{"num_hidden_layers": 11, "hidden_size": 448, "n_experts": 12, "experts_per_token": 2, "d_expert": 288, "d_shared_expert": 256, "hidden_act": "reglu", "moe_layers": [1, 2, 3, 4, 5, 6, 7, 8, 9, 10], "router_score": "softmax", "normalize_top_k": false, "routed_scale": 2.45, "balance_loss": 0.000321, "balance_bias": true, "router_cosine_scale": 10.0, "router_bias": true, "shared_expert_gate": true, "init_std_router": 0.0216, "lr_router": 0.00147, "num_attention_heads": 7, "num_key_value_heads": 7, "head_dim": 64, "vocab_size": 8192, "norm": "rmsnorm", "norm_place": "pre", "norm_eps": 1e-06, "positions": "rope", "rope_theta": 10000.0, "rope_fraction": 1.0, "qk_norm": true, "attn_scale": 0.128, "tie_word_embeddings": false, "parallel_block": false, "init": "normal", "init_std_qkv": 0.0216, "init_std_o": 0.0, "init_std_up": 0.0216, "init_std_down": 0.0, "optimizer": "soap_variant", "learning_rate": 0.00292, "beta1": 0.95, "beta2": 0.99, "weight_decay": 0.068, "lr_head": 0.00809, "warmup_steps": 71, "schedule": "wsd", "decay_fraction": 0.363, "decay_shape": "linear", "final_lr_fraction": 0.05, "batch_tokens": 262144, "max_seq_len": 1024, "doc_mask": true, "train_tokens": 1132000000, "max_steps": 4319, "dataset": "wikipedia_en"}
Below are experts of layer 8 (counted from 0) of a mixture-of-experts language model. Rows are named router (the router's row for the expert), down (a neuron's output weights, with its number) and show model dimensions 224-447. Each number is 128 + 32 x the weight over its row's rms, rounded and kept within 0 to 255. Numbers have three digits each.
Before each expert's rows: a language model's description of what the expert responds to. This comes from a sample of Wikipedia text that the model never trained on.

# expert 4
What it handles: Degree, minute and second marks in coordinates, units like km, open parentheses, and paragraph breaks between infobox sections such as Population and Area.
router:101156165147046119130116133140130147100128071135125169113128114105102123112125191093120122115075139071159157050153138101136130112122163083137154149161113099117136101119109126164082173113132045145166182134108141179085121131150148148113135074107104111153099132223155101127175078106147127135143154117102142154104138127131106126141114149069140161156120090131136151125139105149097110110120107121119117142136169128127131114094176103109240138128133118127122154176102095099080166100111115120163121120129107136117208142092076120109129146082148159184169129201154131140150152112155148119115146155146066132154128161137219148123123153121149121135112138129092191117100149074151133130090
down5:106150076151145138096105138157158130139138090144115086161195125122117096107121122104150108124134061101172124120179111133064152118148161067140154085145087128111121129095097149186070148120143118129106107066077228134094121133102144115115150148120096174119167124164099151152155117105140025079088171186135162194114115135148109137182144033129113151148111110121148115170132142158141137143155172118116123112139077102030208169166160084176138140145152080121158059133137065124110134177096121119070162121114080149084197205108159123175111118196117137159113134137107156165110098149101135145166119110139111130116170112159158164140169095157157116107158067080158130105103126168112130080169
down6:137144113102188133140132131160100140101168192114142160138064124122204088168142092170146151150112171089126078110134147109116112076112099132121127055128144157092135180165149122140139069110139186135146093161111167118139113065157148094111111111126078153095158149122158091162140176121149097082098181089136143148159096076104135121169112112123026096092121161071194117133128139154142121146150100104162139085139114121143153121151100109107120129115097105146100155169122160125106114157198103091125177105152122135130167150142135157167173165131156150118167115136122067121150161109149170019124107088096124129098116088156172069070118145097109099097084120088159148161198111135181214096125
down7:097120144104160101146154143114212098121126179084151115075132095161094175133131097105128173096144125166110096183117105186136137115081128122165155097127060087088101139134149164127109166138160183149167121158133114119142157131097160166137134182117171160113138107109106143117098139072102171118153145158067141103103109135120087060107106180157131131140114144084170109079179159129115085117158090146172132033117093129144133119126106095093137129152123127143150091162078168104150125143100165174077143101115146086182119139173104147184143171229150134115122093191102158135141063128185093131183130119118119135156149156149140128091141140180050107105087067126084069085169194104134113155131
down8:073110115161116160119179145147127066095167050151152141154093145175125079127088133135171098145161078116087155126137076109099128147110151115110140139129127154132133152114175108113119098107120103115064129112148101143179170100086126110121140122099130182131165122094148122144128121064112124155107071128113091102046148104122131120129112143152117066109178142106128160104142127179078141131089076166108064139133093097159068140139133121112107155128131103152145116091131142219067112087059099110106142144132101057125103154150175185196218089181168094179115098109069191096164144113094109076105149137203179144130209187148195132101163114136144108124160092163149152111109147107163173108121
down9:117087122071149124040091184132165157143140146075082147113190141142195181173127086128131120074125114130112169111144120118133089133083201185065106147114164099118188147097103120141134174136099083146137152118113116107140107134135161118112154133144111178126104109105079108154122139164123139163136165131199104118137079111077183176140181120113159179172088163113108099156098180149132146107106128156174092176188104130132147158117173143087219014173092173104149131096144162127124119116133169104117140158142122146134132175118085111159074175183058124146102147119172155177136125138133182122185175013079157108171142196086115119112121125147107109140085090134143151111071162111066162114132
down10:111088146107121113139087129103169065151133133102102109110106096153101131145108131139158088127117127165102108180164157119192111121105147145115126116160171184132076100117151155137131099106159153182139159170122149152098165110144100155137206153087113089106132148133123098077165078141094146135152150120117126073122166097131072159147114103121143127068097122104219113121106122182110075158113154164127195152071109121142165133168201111106141098103126141099135175087122092113140080155114146105106104134121148124154126123159056041055133174013122118102148046111161151111145101056126160091069086145140163172115172136149120138108105115104158159110136112144088141080119183142172118121147
down11:084105193073150137072174163157148124115134158103163093141152118116135153142119061165128100077114130068185119110151122138075071118095140159186143092086149127105154063139159133127115140078142085114175111109134119140107142131181127057138162127114224144164073146137156149096131110124103114062117096142113105131103151120140084128116085120198144127115150141124126132155140130154119143133108116155139180134074149141124085177115136115128075171116202081095135078136126131157152180079153160141160146102124153119153118117162121138100108116152129120112189199135094056179160094160120131086093150102159123125165095167161159121141128162107078124140200143105137125191150151196091159196101
down12:130094108159180148135159098148147110123161128140167130037143134125226114130142111144093157148085132176164154114134112066130123106148138123127144114156164172107163121100067139188143136106100140136119128132103177145064154157122097120189139074110130081125153173207137180065076152099108112123132157123168098164132114205157117116153159044128162184087112124175130184147072097143174167091154107162178158146213132127134137140117159142083092092120161142130110098169120124063061066152101175104140140165150129193155197082197107114096139129140155078127141149123147098134116146195136133048126109161100116167077109098164157125152142158144164083068076120162163109078123126108174140144117

# expert 10
What it handles: Commas after names or clauses and linking words like and, as, but, including, called, mostly in narrative biography and history prose.
router:111101127099093073135151131098157127190114107134108147158143139101180118203141124158167102106152083120134081131083129112142128170107049177143132133141113120155130134106123137114143166160128148164127028099161124116129191178134077108126102148116140144130083156054154085153086127161147143103149123150126145122137103137059157130159138128185093105094033166188129095135124147122102146140154136107122081132127164097137103114123133113118116128103118123126118096123129164132134157124154088108111125057124138118173103161151109109111166139227166139124139077122113067113051064119077167131128090129086131141086153091137112149161108081081134110135186183145124143142058197131113150141147
down5:142143106060125136135179127092097156113136152161108119155081100134169079143078100106125151051065183079137117142218140158106162106097085119109150116114103119143109207158134092109152131140108119108075197136142152143099104155125139127168113145113148120068072152101116097102131104130121113112159185117147118117163203138093154180148142099129129138086104173201129127132120100143136088126177141132171145085095148101150189099135165145140134090132144153103121128128069127124144136130175090104095112084061101108139139132116165069120180095125122165074191123165162124132134143140161152144067092090177137125141176193091100155110061134122120112161154139086125159123109152118100133143161
down6:115112114147122114141120125170110094129073109153094080047119090208072116109160166116170171129133180139106119144146079108107089160148123047074110166150106116170110153146127141103106092142100135142220124168132166095130162150131113124136122167114117114093115156093125177187186097167131082159107065144143156131114193118151131112119178099167078087096087134101147132118100101151166138107126153107087138146114144130131111137145100198085090072132089131125162163208134126137132098111064120077116118148212164152120134122096146139118168106124076135075129123175074140213163146041164184160113112174147074115136127105133171124112062158120186128150140130148144090161107089116149161155156
down7:161108155187107151136193141158143147089181052118129103110119092123113143129118165131122129181163154119145162109132110091119104090172103090121131206158111173113135163143124130139130162093115194116155081125144133174119115165143157146097143119145142106127144082205185140115130139136152157146139131102158132138109136160123107116180151163151180163158120160095158167115102154135128092083132124140156150097153149142145137127171154151104092119115149202105069072118111102099142075133116208181139058152130129097084143123170193149152066118117159103148106140182155130129118099121179122137116149096132190133131144090112157088107148124073140118113130148184148103097163128157122122160134
down8:156156123166095130107114113125127094154118127237183132076107174156150154047092221192129134130097149082172139070146136095140117156102061096117136089143160129081141058099138100084112139154175092141129091133139113187136117119180088153140166123115161121073116085170104137159180134103185139171126076111118121125106136093090128164154120074107104117160103126094126133120150114134105149081143173132140157095099127107169115094092164168186149120141148152064125118138154088160181062170053073117117132181100143081079064165134198126150102116118158124134138150115129125113133158130156080174161106126140141084159095152076136128149151142157182121139094154061151219150152154170051100077067
down9:164092140132103121077150152071170178088128176162124121086116125179178100115073059112135135150154081101093096116156103149115131113110113177146059122211180165161118177145092112085148130165122152186123137136109120105101136141142086066106134120131082123104143117142130129174165109096188137061105167129156119082117154108154175105148124106150102118153135157173106143112156192122137152143110166110074162140123127102151139082116091128084107097161083104111171124136152177107141134059116141133161075168143156141135179185171137159098103141148137140105126156160105157076099115142072123108144107142123129108134178071154147188068072125071134179131142159146126111181129093085083137124075
down10:101145133128127136156192117153079106165052176082144113126129121134121149137085132129132158102168132114102193172076126126117118176129134139167134128187140076192121150175091135151136110102147060178141177106151151096142106111134099106153120086119107127163145103078140162140149160141086106106050145121166141135124093122171111125111156143076110096088163051082188096161154099138141207132111120136102068131092133138183157129054124149055127152080170108093120142125108086179073107064119204106126118121132128125159143166090121162144130162059168069166113111188117100138129175125145103133103095169132139099110131149130061129101094055134149137096154140166159071181109151115192129173164
down11:089116105158171134144050132152142138098150080127127137101195140141174128117119098143143085106162129083154194111158130128143076121206140144166088158108142000112119099126149133133123129131126121121131197107119107113136137149134152106102194123179130130130129130159122094180098019160144157077113138085067121135107125132112217171137090135176095166082095144087108100180041144124091097095168102130158111127102129137170110095130161108112110158160117096119147104130155175096126150149178095125152177087179110142079162114176108125151105168131129110139114105113129144134089152109141125079163144157107132176133138146116107152137165134156129114103173158102157123148127056148198151131111
down12:166132110164174080124153083144142128093171150112152150062146058095108155116130073127125134177146153120100108145131158128135128093111118117117123179165132158156156106160153161129155127165178045079149150131133151168179138024167155117126131100169096106196111151111106102143088111119136129123109102068140113109080126139212110145054186150064166144135128124165135148146145163063145126162168108151135114125139113106028111175122187094097112093096079117087138167079097059181112139105145164113067150146116177127111159168137100177119124146122145109181114112148107104149166101094165171102107081158076098156131142113104199139100132098105115087076136154161134133175107096089112171136158

# expert 3
What it handles: Function words like the, a, was, not, been, would, plus infobox field names before a colon, such as Teams, Company, Infraorder.
router:142109135094180102136143100111191182100152076078160168084150150070169080111118144162101084161107109123144160097175190118109095098150161170159132155160120151131085135129115169129153098119146137173144157199171112167065131141089101089113112100120051118180158130066117128127111159191165132157131165108146126147096092161129135136155134158140118139124093125096131104119113187139146127107162111059149098132115117106143127094111117174189198123142168155180107127101190140135095100136156154081111162111066111121157073142127127141132107088179197085077108093149149126137163186128105148140154120130098138124109102105140108113145099084126157092143164167108142169120076169178064117180124
down5:176157128069110081142145133086178126111130119128160133117129098095170122089132112154142161103126086102120195095105133112145149102146109124168170068145130146135088117121094118096194137186168113165164185120071068154143129107084154152119121130125106089166156161115173167123043157099148195168166136064109136137129130122108139110193088125165166100116102116055140177132127162092154209175121115180142094141095149090133081060096174173134120131091127159133181164129185126152173140089160112140138149156077065102142116139142084099128160111071138194092142109146185087051049135162116129149133137164202189147121110104133104113182089090165193084142130124134085150117135129149203094153172
down6:120086134046111089161117158108095140093188174120065151113100135064130126125114150119118123110129053109138141105160094127079104114125177143149094106123102140034100142111114159158143140137127145127181128129097137111111046180127138106144152115166160119149142133125147172141097123172120154135155155105072133105124115106113133133172146126138128098151131104113111154173212161137188136137168105112180118145109107117136074081149135171151139072142199175111108054115142157186112154133124157109191140095125088126122157093133131082129176093118121115106161079144147060102155156133103072106131128154130087085109102151109151188104086139112109092139131147206101100136150210153097130144215
down7:093100159102105158064185094100090169134131084048137130204140116150112162171120113127114125128133176176047102132198144156137149138108106151150171159186125116085128140142129114102150121177119114144127130109146114107133127131162106127183052103149123151036163107170137090152109092126156133121096120139104137133080130151092101147132185154126133121098067128115152127146202099105145129148121153077198176074175088088128134135166140143129135136166166112080130135152141129096188122154182195182128117133097120118145138126169095151103090110167143088146166096112098119108134160095200169089132103088146161139151101099155118162162119153122121168171139135134146106188109168111144153111092
down8:114121172107118125160163126144175091087129180187162115139132132114127097111161083117072185140146175093194143125100128174135130109110168151085184154105124131139125087191089151162097110090151096143129104166066146116127136161086092163120048185195135134106101106113049070153171133128085144088166163133118124125194159143126143097066154138098173115074160125166108101105081172111151113125108138156180146134110154155141120165115123147129165165161125117151137106085119093119103098142111115114112076142066084167127152159104077096136160166103172097144126177132203163161146137123174117143129105098136123134081156150159054164094120140084099102105119163137155177110130180109119134140079
down9:096108149093110120128124089144130142154137156137162132145094163123135125089143103023174124105157136140154112174160116138097115107065102116146109156145122113101140118138191124119157166158092125140130165079164130107137101164128171149070076113129125176091118167069198127156133086111150114146129158139086152117163096146128116098072134139121081139079124180173045208118142165113171062129101095111139123147178173098062098135163166130116134128195102164114155149114202166088113102180102147115152100083079114117136168167152112159081141110165118161127126093155167129120135117185097173081109147173099129117153128152142066175064116140135139095142068125119164135149133166158112127150068
down10:138170164141163089051162090085092134165109093111079098086137139109147103138139125089139196167112103182165120177088201094138151099070117125102066137145111045087138221116089092151100105127123081147163183124131154063175123181095091168072102174080110129147121161103161118082140100102129111147154136144090114157146141135104069116168156132136150182101155119169151127086138083097136144147187161123150134099168101105195160124132156123109125186165134129193152159101156158134143102173080170133049118164104126139128142117139102136129130129134109188064130100142168096130134124086101064108158123144131120149136128151126126102097092190137148104060105118089183110188081106072105153090130
down11:161101174188161130077126101096099148113110132072096092151153170202091112126151181149173091158161122147110133045086119160143115077070144085142151118134128181139132173081130106129079134094144157091152098143137138122110116144094152152123137163107211130119166115117151106175129076107130136170160125125090103133069131178124122180169149087118041139113090084102168099121124125129148121112124094169114171144109151201189131133136118114144086107089112144183100125168112181101117107120099184191116133138149164115117120113110159038150072108165112199141082163079112120138166058096161133117089073134207126154159104140161092163159162138129074099153151115128166123147088169125116112105124
down12:140157162170139154158147123136131167143145143126137122152174169079101159131068117068158154204160155156086120187098153112110124189119144112119065139039121172127093154119146102162125090125151057073102100200114122156125147118125150160161183154116099064120110061160114161140100115105100129151111137140145132173141085092142081121127130174097145095187146131075140155210136104106111128160147178110125134106112144145127123149125159096130151127098194108127136149098142117126156159127136180087156130115131114071162100093193183080139143148152089178115076122059114102124097112207194140077136106089106116131103143067137118125150139159098157164134122112164093103096134138137141118118166